Experts of a small language model: 12 layers.
Below are experts of layer 8 (counted from 0) of a mixture-of-experts language model. Rows are named gate (a neuron's input weights, with its number), up (a neuron's input weights, with its number) and show model dimensions 384-511. Each number is 200 + 30 x the weight over its row's rms, rounded and kept within 0 to 999.
Before each expert's rows: a language model's description of what the expert responds to. This comes from a sample of Wikipedia text that the model never trained on.

# expert 24
What it handles: Verbs after subjects. Main and modal verbs after a subject or to, such as would, did not, could, wrote, took, found; also does in quoted reviews.
gate1,180,181,182,269,194,296,184,199,184,196,184,172,208,237,170,167,159,185,194,174,127,138,243,201,251,191,220,182,198,195,201,203,241,198,163,179,157,237,159,223,173,201,250,197,219,197,205,174,208,251,210,199,213,191,165,131,244,198,164,210,175,172,237,184,214,228,150,127,179,204,171,222,169,202,183,195,279,226,215,193,211,225,167,168,218,240,215,192,206,169,220,186,263,169,161,213,209,189,256,177,183,213,237,232,173,228,185,208,190,195,163,177,183,245,162,167,196,188,213,213,225,196,192,186,215,190,137,209
up1,216,182,161,219,190,149,204,231,231,184,216,241,283,185,179,181,266,185,144,228,193,180,199,237,261,201,240,216,164,237,163,135,227,177,192,212,213,208,196,186,183,189,228,252,206,175,160,232,193,237,159,194,171,230,199,210,262,206,193,179,191,187,226,267,159,239,212,258,209,198,245,209,185,180,200,197,238,180,168,215,191,225,153,232,225,135,190,252,182,218,238,232,223,178,186,201,228,196,206,213,194,199,176,268,229,189,146,183,199,214,190,250,196,223,195,197,237,219,207,264,203,195,188,186,195,147,240,208

# expert 53
What it handles: Section headings. Closing == or === markers ending section titles like "Boundaries", "Toponymy" and "See also", plus the paragraph breaks just before headings.
gate1,170,213,147,255,179,204,204,145,176,139,210,218,182,226,145,222,204,187,170,191,144,187,238,228,182,170,222,184,218,161,183,203,194,205,208,201,201,215,211,202,140,169,235,206,191,241,238,225,203,240,202,193,207,174,207,163,191,156,189,172,151,177,165,202,204,245,207,150,174,198,203,209,222,193,187,210,265,197,216,174,245,233,163,189,210,224,128,214,170,163,213,206,213,183,233,163,190,217,253,192,211,221,210,233,228,215,177,173,211,225,193,175,206,236,103,193,166,247,190,186,200,200,168,190,234,148,180,261
up1,218,173,171,175,163,148,198,212,217,232,199,204,262,163,183,211,262,202,176,188,232,155,193,248,219,210,236,214,197,141,185,172,235,167,212,229,190,193,160,213,165,176,211,222,220,160,165,141,194,209,158,238,178,230,186,170,223,205,241,205,192,178,242,228,187,236,196,231,162,183,207,166,134,188,204,119,184,176,202,198,181,200,158,219,225,149,204,252,212,235,206,192,284,218,194,184,203,216,178,234,203,212,174,183,190,224,137,200,177,230,139,215,192,196,196,240,210,156,223,266,178,181,211,179,215,190,193,228

# expert 59
What it handles: Name-initial pieces. First pieces of names and technical terms at list or table-cell starts, such as par-otid, A-st-rapotheria, Ac-idocerinae, Mo-hamed.
gate0,208,196,185,233,179,199,222,204,175,204,255,192,179,216,171,202,188,204,212,232,209,193,229,220,206,194,175,174,233,178,198,112,248,220,182,201,213,255,179,172,199,245,171,188,206,207,209,185,171,153,175,229,161,169,172,157,208,217,228,205,205,163,214,166,163,163,209,226,176,154,252,234,195,196,176,228,246,238,152,122,166,216,197,153,198,197,186,172,208,205,215,124,214,158,240,165,194,234,203,256,192,212,183,179,210,242,187,189,203,184,209,176,249,237,178,209,180,219,241,222,199,203,168,137,167,220,184,190
up0,251,174,210,213,198,200,228,228,157,166,160,229,174,189,241,231,159,197,201,148,256,220,232,184,235,174,199,180,224,240,181,182,214,185,231,229,226,202,205,227,192,151,178,248,190,130,234,189,233,228,205,193,219,171,172,208,178,236,203,147,204,238,246,210,209,237,144,230,183,228,155,181,232,226,209,195,234,204,180,155,171,137,229,165,228,189,173,246,196,230,198,204,192,210,222,167,162,183,215,216,190,172,159,191,218,221,167,187,233,194,225,226,194,219,245,175,226,103,162,236,195,206,222,161,230,212,167,215

# expert 17
What it handles: Infobox and chart fields. Field labels and cell separators in infoboxes and chart tables, such as "- Coordinates:", "- • Total:", and pipes before peak positions.
gate0,205,212,142,262,176,226,229,209,193,230,196,202,230,225,189,200,140,189,215,205,252,228,242,228,192,199,213,197,190,196,207,203,265,172,234,230,195,211,161,194,207,196,225,164,235,191,212,226,174,186,208,244,161,167,190,177,223,215,185,212,214,215,194,199,184,169,224,201,227,204,226,266,144,195,196,242,224,191,119,192,179,227,223,213,172,191,218,186,197,197,204,187,198,114,223,177,202,233,240,249,240,163,160,199,179,228,194,182,206,134,214,205,202,168,191,181,217,200,238,170,195,218,192,156,197,231,226,200
up0,247,178,207,148,166,195,206,226,125,169,238,203,245,204,248,237,221,216,242,179,246,198,243,220,259,155,172,166,219,196,188,212,206,191,238,166,214,218,214,153,242,163,173,222,228,161,244,222,225,213,185,215,194,233,179,193,208,202,191,150,215,198,240,227,206,237,203,197,182,183,152,184,125,205,230,203,189,235,188,224,182,174,226,201,193,197,134,224,158,185,247,173,215,185,197,212,120,212,174,236,146,188,187,182,211,208,198,206,207,194,194,176,199,154,231,134,177,177,199,291,228,197,196,216,249,179,141,196

# expert 40
What it handles: Dashes and list separators. Dashes, slashes, dots and line breaks that separate items in lists, tables and titles, as in "Alaska – Racial", "MPC · JPL".
gate0,233,234,188,217,195,220,143,181,189,233,140,184,186,196,183,193,167,220,236,169,274,190,188,258,247,196,187,181,178,211,209,195,228,203,213,162,213,235,191,201,209,168,177,163,204,191,212,210,184,180,202,219,174,155,207,187,219,154,198,177,239,171,209,228,199,208,205,234,220,203,233,264,170,173,214,168,220,268,196,186,178,229,211,215,179,194,164,157,205,221,252,176,204,161,246,188,175,227,224,200,214,178,154,172,211,210,182,181,136,173,218,180,184,186,197,188,215,221,231,213,215,240,207,139,216,255,185,205
up0,205,210,243,196,169,222,177,197,182,178,192,211,232,193,263,225,202,244,194,160,194,224,210,189,235,174,176,183,175,221,170,169,220,222,198,198,228,243,220,218,250,146,167,242,187,218,249,172,213,246,180,171,224,206,162,183,176,213,175,194,173,241,233,206,232,181,202,252,204,210,165,170,162,223,207,106,181,208,220,201,175,192,225,240,219,192,219,246,189,204,220,196,189,168,215,164,216,175,234,217,169,214,189,201,221,197,220,204,214,203,158,182,177,173,250,199,217,152,167,266,189,211,222,183,215,182,138,209

# expert 29
What it handles: Activity verbs. Action verbs after a subject or "to" in narrative prose, such as played, joined, running, operating, released.
gate1,198,183,173,203,187,243,175,171,149,205,215,221,211,213,200,175,204,172,183,210,153,201,231,214,216,193,190,155,245,187,183,193,252,207,222,217,202,163,185,261,143,158,232,225,251,188,144,180,222,252,173,217,188,186,195,177,276,178,219,167,192,218,177,190,208,203,205,133,205,186,177,171,207,195,149,213,260,197,144,157,224,208,171,207,276,234,234,209,219,198,200,186,251,117,218,198,248,197,242,180,239,171,260,215,160,187,162,197,232,172,198,138,224,224,194,175,180,220,221,191,158,163,197,199,184,178,172,203
up1,179,183,214,204,164,152,223,240,204,178,259,214,268,232,202,164,212,213,166,209,187,209,177,246,264,175,202,236,214,182,165,143,219,156,190,192,222,244,182,190,179,185,207,254,188,194,156,233,180,211,206,168,198,211,176,165,218,229,224,199,145,160,216,217,172,230,227,241,192,208,236,227,194,206,208,202,180,170,194,197,223,164,174,234,174,179,210,190,165,212,216,161,218,178,112,159,196,219,223,218,215,206,179,202,188,188,155,175,234,199,158,214,206,207,182,237,227,260,234,220,158,193,197,178,173,180,232,191

# expert 37
What it handles: Conjunctions and prepositions. Plain function words and, of, with, for, or and following word starts in lists of objects or materials, like tons of hay.
gate0,206,261,149,236,150,180,159,195,195,223,175,197,193,228,163,185,194,259,196,183,208,192,185,198,205,209,172,158,189,190,178,210,292,215,176,185,225,239,182,232,243,178,206,158,180,152,242,222,217,168,258,245,203,130,218,152,238,249,178,174,172,210,199,180,185,175,192,193,199,160,200,295,219,201,172,155,232,254,215,161,172,196,207,214,190,213,192,203,166,223,200,138,214,161,225,200,185,207,239,258,211,178,177,201,190,211,194,164,174,156,171,206,232,166,202,166,250,195,210,173,187,233,168,171,192,203,168,180
up0,217,176,225,267,240,158,178,250,176,160,240,263,259,175,199,179,137,217,171,184,231,173,258,184,233,162,162,210,198,193,213,202,207,179,233,218,232,235,216,185,254,186,192,224,198,134,213,182,223,238,233,202,198,174,226,197,174,201,189,204,174,191,189,188,203,255,142,226,228,214,157,159,176,249,249,168,235,240,193,222,189,179,226,182,249,172,197,226,197,165,192,186,197,211,204,154,150,181,165,229,184,185,230,179,208,224,210,196,243,167,177,167,180,184,203,163,185,229,191,256,229,185,227,197,208,194,186,247

# expert 52
What it handles: Prepositions after nouns/verbs. Prepositions like in, of, from, out of, right after a noun or verb: "cups of", "acting out of", "indistinct from the".
gate0,234,230,166,218,154,204,233,230,178,239,214,223,242,211,182,213,208,198,233,144,186,188,211,208,240,208,194,192,179,203,221,218,235,164,200,168,180,216,198,267,255,189,204,138,217,182,198,184,183,222,211,265,162,172,170,178,217,208,160,229,177,187,202,182,185,214,214,205,200,198,174,209,211,256,195,215,259,195,177,173,226,184,188,213,186,217,196,213,171,206,181,156,181,141,222,133,191,182,222,235,200,228,184,211,210,211,188,141,179,167,239,220,163,173,149,164,204,206,233,190,204,212,175,203,201,224,243,185
up0,217,183,240,188,173,226,158,220,190,201,235,223,232,150,219,203,128,195,134,173,183,217,242,206,215,168,200,183,174,191,221,188,243,205,226,238,238,233,209,212,153,186,180,261,183,171,261,233,219,204,217,170,212,227,208,186,181,183,170,211,184,225,214,221,175,198,194,224,205,206,211,190,185,210,207,166,225,190,203,160,203,187,217,215,209,189,221,202,228,198,243,186,195,186,217,198,149,185,217,245,122,208,218,230,160,216,205,210,193,170,135,191,178,184,226,147,187,171,155,251,178,187,238,193,205,183,154,151

# expert 7
What it handles: Particles and song titles. Adverb particles and short words in titles, song names and table cells, such as back, up, out, Come, Go, Both.
gate0,234,274,171,192,169,242,196,223,151,224,227,171,215,232,181,170,173,206,209,185,233,203,179,154,212,207,191,169,200,177,249,194,242,201,196,178,214,201,193,204,232,166,237,160,195,171,240,168,145,190,239,224,193,142,233,144,188,181,219,163,193,243,205,204,195,209,159,221,195,185,215,236,222,207,200,214,251,211,185,153,158,192,224,219,126,196,197,178,173,193,236,173,192,150,192,217,173,159,260,237,177,205,164,203,247,223,215,188,175,167,192,170,216,162,171,190,255,182,208,232,220,269,199,165,221,201,187,162
up0,211,122,211,222,225,203,206,185,163,199,201,231,263,172,261,159,190,221,220,170,221,181,233,191,228,155,169,203,225,178,212,204,221,194,195,236,183,250,208,186,212,146,205,205,186,189,235,194,251,206,226,193,230,173,192,164,238,235,194,157,247,214,190,191,205,198,207,165,229,188,188,133,198,261,215,192,208,204,193,202,223,182,222,202,194,192,182,153,219,184,282,243,265,160,182,166,172,200,181,242,189,160,174,213,228,157,188,134,225,182,172,168,196,185,226,167,225,153,154,272,215,223,223,194,208,166,176,195

# expert 6
What it handles: Inner syllables of words. Word-medial pieces like ag, ug, ang, og in foreign names and rare words, e.g. Puga, Bogotá, coagulopathy; also Thai script.
gate0,186,217,150,259,195,229,159,216,175,170,166,178,220,225,155,222,221,235,169,209,204,193,194,235,216,254,155,133,208,161,238,204,208,166,191,179,163,198,190,226,212,203,229,174,210,163,241,240,180,137,233,218,179,207,161,159,232,230,240,197,218,166,200,161,206,182,229,222,209,197,195,201,203,224,223,180,287,217,140,175,196,207,229,156,167,243,205,189,178,205,222,134,203,127,200,189,193,205,241,243,188,224,177,168,180,200,236,215,164,200,226,159,169,185,184,190,186,186,272,167,250,190,227,201,172,203,177,201
up0,234,147,224,198,244,205,184,209,170,138,165,246,221,158,207,212,197,202,180,189,225,202,257,222,191,173,189,214,267,224,176,237,205,147,198,213,206,234,165,159,253,187,212,230,185,200,253,194,227,180,151,197,210,226,177,215,226,204,207,196,190,198,197,192,186,204,188,200,230,200,116,209,184,204,241,162,226,259,197,239,198,172,226,206,204,191,164,198,211,187,202,169,226,170,136,183,184,203,203,287,210,162,195,210,251,232,188,192,183,187,182,207,245,133,214,180,229,180,149,237,160,215,273,201,232,220,120,189

# expert 10
What it handles: "The" and table bars. The article "the" in phrases like "in the", "that the", "The", plus bar separators in football league and election tables.
gate0,232,244,247,209,183,210,248,193,199,243,194,170,259,244,203,206,150,204,236,202,230,185,242,182,224,274,185,170,223,200,253,225,237,207,197,204,204,263,214,268,234,194,206,175,237,176,173,204,234,177,180,273,209,129,247,121,174,219,227,158,222,227,159,192,208,221,210,213,217,229,202,216,209,151,215,192,201,207,124,137,210,189,238,206,220,190,254,191,199,191,233,147,215,157,220,193,184,185,209,227,188,198,147,185,203,219,149,156,173,183,224,181,232,184,180,192,208,221,204,206,238,207,186,218,225,185,194,178
up0,252,168,255,200,198,206,201,245,157,155,148,199,256,165,267,193,166,202,232,162,237,161,202,212,246,163,196,224,224,228,184,225,176,203,215,241,203,194,210,177,194,184,177,222,191,221,215,262,191,216,243,168,207,186,204,193,205,163,217,169,229,187,205,198,204,221,207,225,192,196,198,168,170,215,187,192,220,209,183,179,215,190,219,199,228,166,192,231,211,195,220,165,171,185,206,184,166,179,193,242,186,158,179,246,225,242,184,205,223,190,172,157,172,162,202,171,213,133,180,251,233,202,239,198,234,205,167,225

# expert 23
What it handles: Prepositions after subjects. Prepositions and event verbs after a person or group subject in biographies, such as "played in 2014", "In 1806", during, across.
gate0,204,256,107,229,142,218,241,199,196,217,169,195,220,209,160,256,225,176,260,207,230,187,242,178,219,183,199,199,188,140,231,231,206,197,241,198,203,214,149,229,214,223,192,181,188,216,246,256,242,172,228,215,216,165,221,133,251,217,217,196,205,228,240,148,158,217,178,247,177,181,203,260,173,153,179,226,211,251,145,195,156,201,222,202,198,195,193,174,114,189,206,169,193,111,199,172,199,171,195,235,189,200,210,236,193,266,225,178,184,172,217,125,231,155,196,162,203,136,245,183,218,236,199,201,232,204,182,129
up0,213,186,202,215,236,157,186,239,195,193,215,175,249,192,233,234,181,174,148,146,229,154,253,195,217,169,214,196,213,154,209,195,226,153,219,226,208,239,195,149,250,230,225,235,194,186,221,182,196,236,240,177,213,176,216,192,162,173,183,164,203,217,198,160,209,250,190,190,193,183,198,169,196,206,225,116,214,249,260,203,215,191,240,206,190,216,196,207,185,188,205,197,214,197,194,200,159,194,153,258,181,216,199,231,203,220,196,191,264,201,183,143,161,200,234,143,172,200,144,261,208,239,216,194,233,186,198,195

# expert 26
What it handles: Section breaks, headings. Paragraph breaks, wiki section headings such as ==History== and ==See also==, infobox headers like Personal information, and the following sentence-initial The.
gate1,172,225,165,225,190,239,189,191,208,130,220,237,177,216,132,218,174,221,219,177,170,176,222,258,202,201,236,176,207,220,179,215,236,205,166,223,209,132,206,199,188,241,201,171,220,220,209,263,204,264,207,188,194,210,182,193,266,169,177,168,178,193,218,178,220,194,194,162,183,179,174,199,141,209,140,151,255,199,209,172,225,260,141,180,206,198,227,180,194,178,163,165,231,150,155,209,184,219,211,168,267,218,276,198,172,180,199,231,239,202,217,155,156,189,128,174,187,206,242,174,254,177,178,162,218,193,194,266
up1,241,191,210,204,215,151,209,234,231,210,185,185,286,226,198,221,191,182,160,189,219,157,185,257,295,216,192,200,166,140,190,174,205,181,146,202,161,212,189,221,117,189,213,213,185,190,147,254,189,179,195,208,158,226,202,207,206,167,158,138,213,228,227,227,193,256,235,211,189,163,222,216,218,216,190,182,227,179,195,207,232,192,175,197,204,211,215,260,200,219,224,187,217,177,158,171,192,172,156,259,198,242,187,233,202,193,192,163,247,194,182,260,210,158,181,199,227,260,217,186,204,132,158,218,192,201,203,225

# expert 13
What it handles: Definite article phrases. The article "the" fused with a preceding preposition or conjunction, like by the, with the, and the, before a team or organization name.
gate0,201,261,265,237,190,204,234,242,221,225,181,192,229,220,144,184,221,215,200,179,211,248,199,212,208,161,199,202,181,158,212,199,228,175,203,160,219,230,184,210,243,232,200,205,200,173,211,218,162,171,202,253,191,171,188,175,197,187,205,210,230,192,191,158,211,183,192,258,168,192,206,237,200,208,230,202,184,256,168,176,230,157,213,194,193,182,203,147,223,206,236,155,182,187,225,220,201,224,156,203,186,215,169,142,159,243,150,188,204,164,195,149,176,222,202,230,198,230,259,206,219,198,209,174,136,200,193,114
up0,183,153,177,182,214,181,215,167,180,161,158,225,255,151,210,146,147,149,235,169,215,190,236,222,226,188,187,209,224,239,212,198,222,197,170,176,194,210,241,173,228,199,184,255,230,206,235,174,147,245,227,191,179,176,248,188,226,210,173,157,224,199,199,196,214,250,182,210,213,198,202,150,183,246,213,194,271,239,212,176,219,227,211,214,184,188,200,182,172,227,236,212,151,183,215,205,169,175,183,237,243,149,189,233,158,188,226,175,208,191,190,154,207,172,232,185,214,117,199,231,196,198,215,200,205,166,150,184

# expert 34
What it handles: Name-ending and numbering tokens. Final words of proper names and titles (Bowl, Hall, Tribune, High School, Film Festival) and "#" or "No." before event or site numbers.
gate0,265,244,165,218,192,249,210,182,188,243,202,191,210,281,179,223,193,175,149,193,251,182,189,207,217,194,219,196,187,171,215,235,243,195,178,214,213,177,182,233,208,179,211,157,160,172,216,242,151,203,184,249,246,162,179,169,171,176,222,239,182,209,154,199,147,165,210,241,180,169,178,241,168,193,206,231,206,220,179,170,180,200,193,222,161,142,208,208,180,184,223,147,232,206,237,221,210,189,181,212,186,189,159,228,203,222,200,170,144,128,160,142,202,209,176,185,221,175,205,165,235,221,233,174,195,220,261,180
up0,267,133,194,167,169,214,205,234,197,193,155,165,255,195,226,214,183,227,195,157,187,152,226,209,194,140,192,252,226,206,217,210,220,174,220,209,226,199,210,197,222,239,164,227,160,242,204,175,222,200,263,174,228,205,215,189,208,190,229,155,209,202,181,191,207,214,171,257,179,196,152,177,123,230,243,141,198,204,241,172,170,146,213,208,218,179,208,171,228,198,174,168,221,224,226,192,138,166,191,242,169,183,180,201,209,262,183,219,158,156,206,156,171,187,215,183,185,147,209,299,208,222,220,189,254,155,169,196

# expert 61
What it handles: Score dashes and The. En dashes between scores like 2–1 in football reports, plus table pipes and "The" after colons or pipes.
gate0,210,230,170,244,198,248,225,203,173,249,231,176,213,201,211,171,234,219,195,168,197,175,197,229,230,180,204,188,147,175,226,220,247,181,181,182,161,213,212,167,222,192,186,118,218,182,207,196,217,175,210,191,193,175,188,136,233,180,203,257,220,198,228,224,190,154,209,208,202,178,207,257,173,204,193,227,236,209,146,155,144,256,208,230,183,193,189,186,210,219,208,163,196,174,205,215,196,194,241,284,191,211,156,167,201,229,176,187,171,182,197,162,203,166,185,141,186,192,200,146,167,241,170,170,194,239,217,183
up0,224,122,218,209,174,220,233,228,188,148,167,180,281,182,245,193,187,190,221,164,185,181,243,216,224,156,158,165,222,201,193,205,188,180,199,199,228,238,200,194,184,174,166,204,161,194,220,188,141,227,206,169,198,238,205,180,225,234,194,214,224,224,242,223,209,194,200,271,206,187,162,212,183,160,228,183,214,219,261,214,196,192,222,220,264,225,189,188,212,235,235,166,176,132,235,162,138,221,188,265,199,218,213,203,170,177,244,174,241,183,151,190,196,172,204,166,198,161,176,268,184,191,194,194,213,144,166,224

# expert 22
What it handles: Foreign name syllables. Mid-word syllable pieces in non-English names and words, such as Tir-asp-ol, Ayy-app-an, Som-ogy, choshe-kh.
gate0,223,215,198,178,130,203,195,225,214,243,183,168,200,245,257,197,233,236,213,216,209,149,196,185,215,181,196,161,202,223,185,204,248,173,191,206,235,180,185,201,224,190,185,185,154,196,172,205,218,156,209,198,135,185,233,159,215,199,212,212,202,204,255,245,195,171,212,199,232,190,188,246,222,186,231,226,240,224,138,182,206,184,224,204,172,222,221,164,227,194,222,146,207,192,196,206,217,183,231,254,152,190,176,200,182,183,181,183,132,179,193,180,171,219,230,184,193,167,231,154,203,222,195,121,217,204,218,193
up0,220,199,231,223,193,199,156,246,189,149,191,213,281,200,224,221,201,243,193,167,212,209,199,214,224,221,166,187,202,206,183,198,212,215,206,196,237,167,219,184,223,189,175,166,189,185,251,213,216,223,196,143,184,174,209,217,226,164,151,148,195,167,194,194,189,219,199,183,245,179,171,251,196,229,211,161,226,237,191,182,221,175,239,214,245,166,208,231,198,252,215,145,217,226,192,136,171,227,213,216,188,201,208,223,191,183,258,200,268,181,153,144,245,120,175,187,238,132,179,244,207,212,265,183,226,221,170,179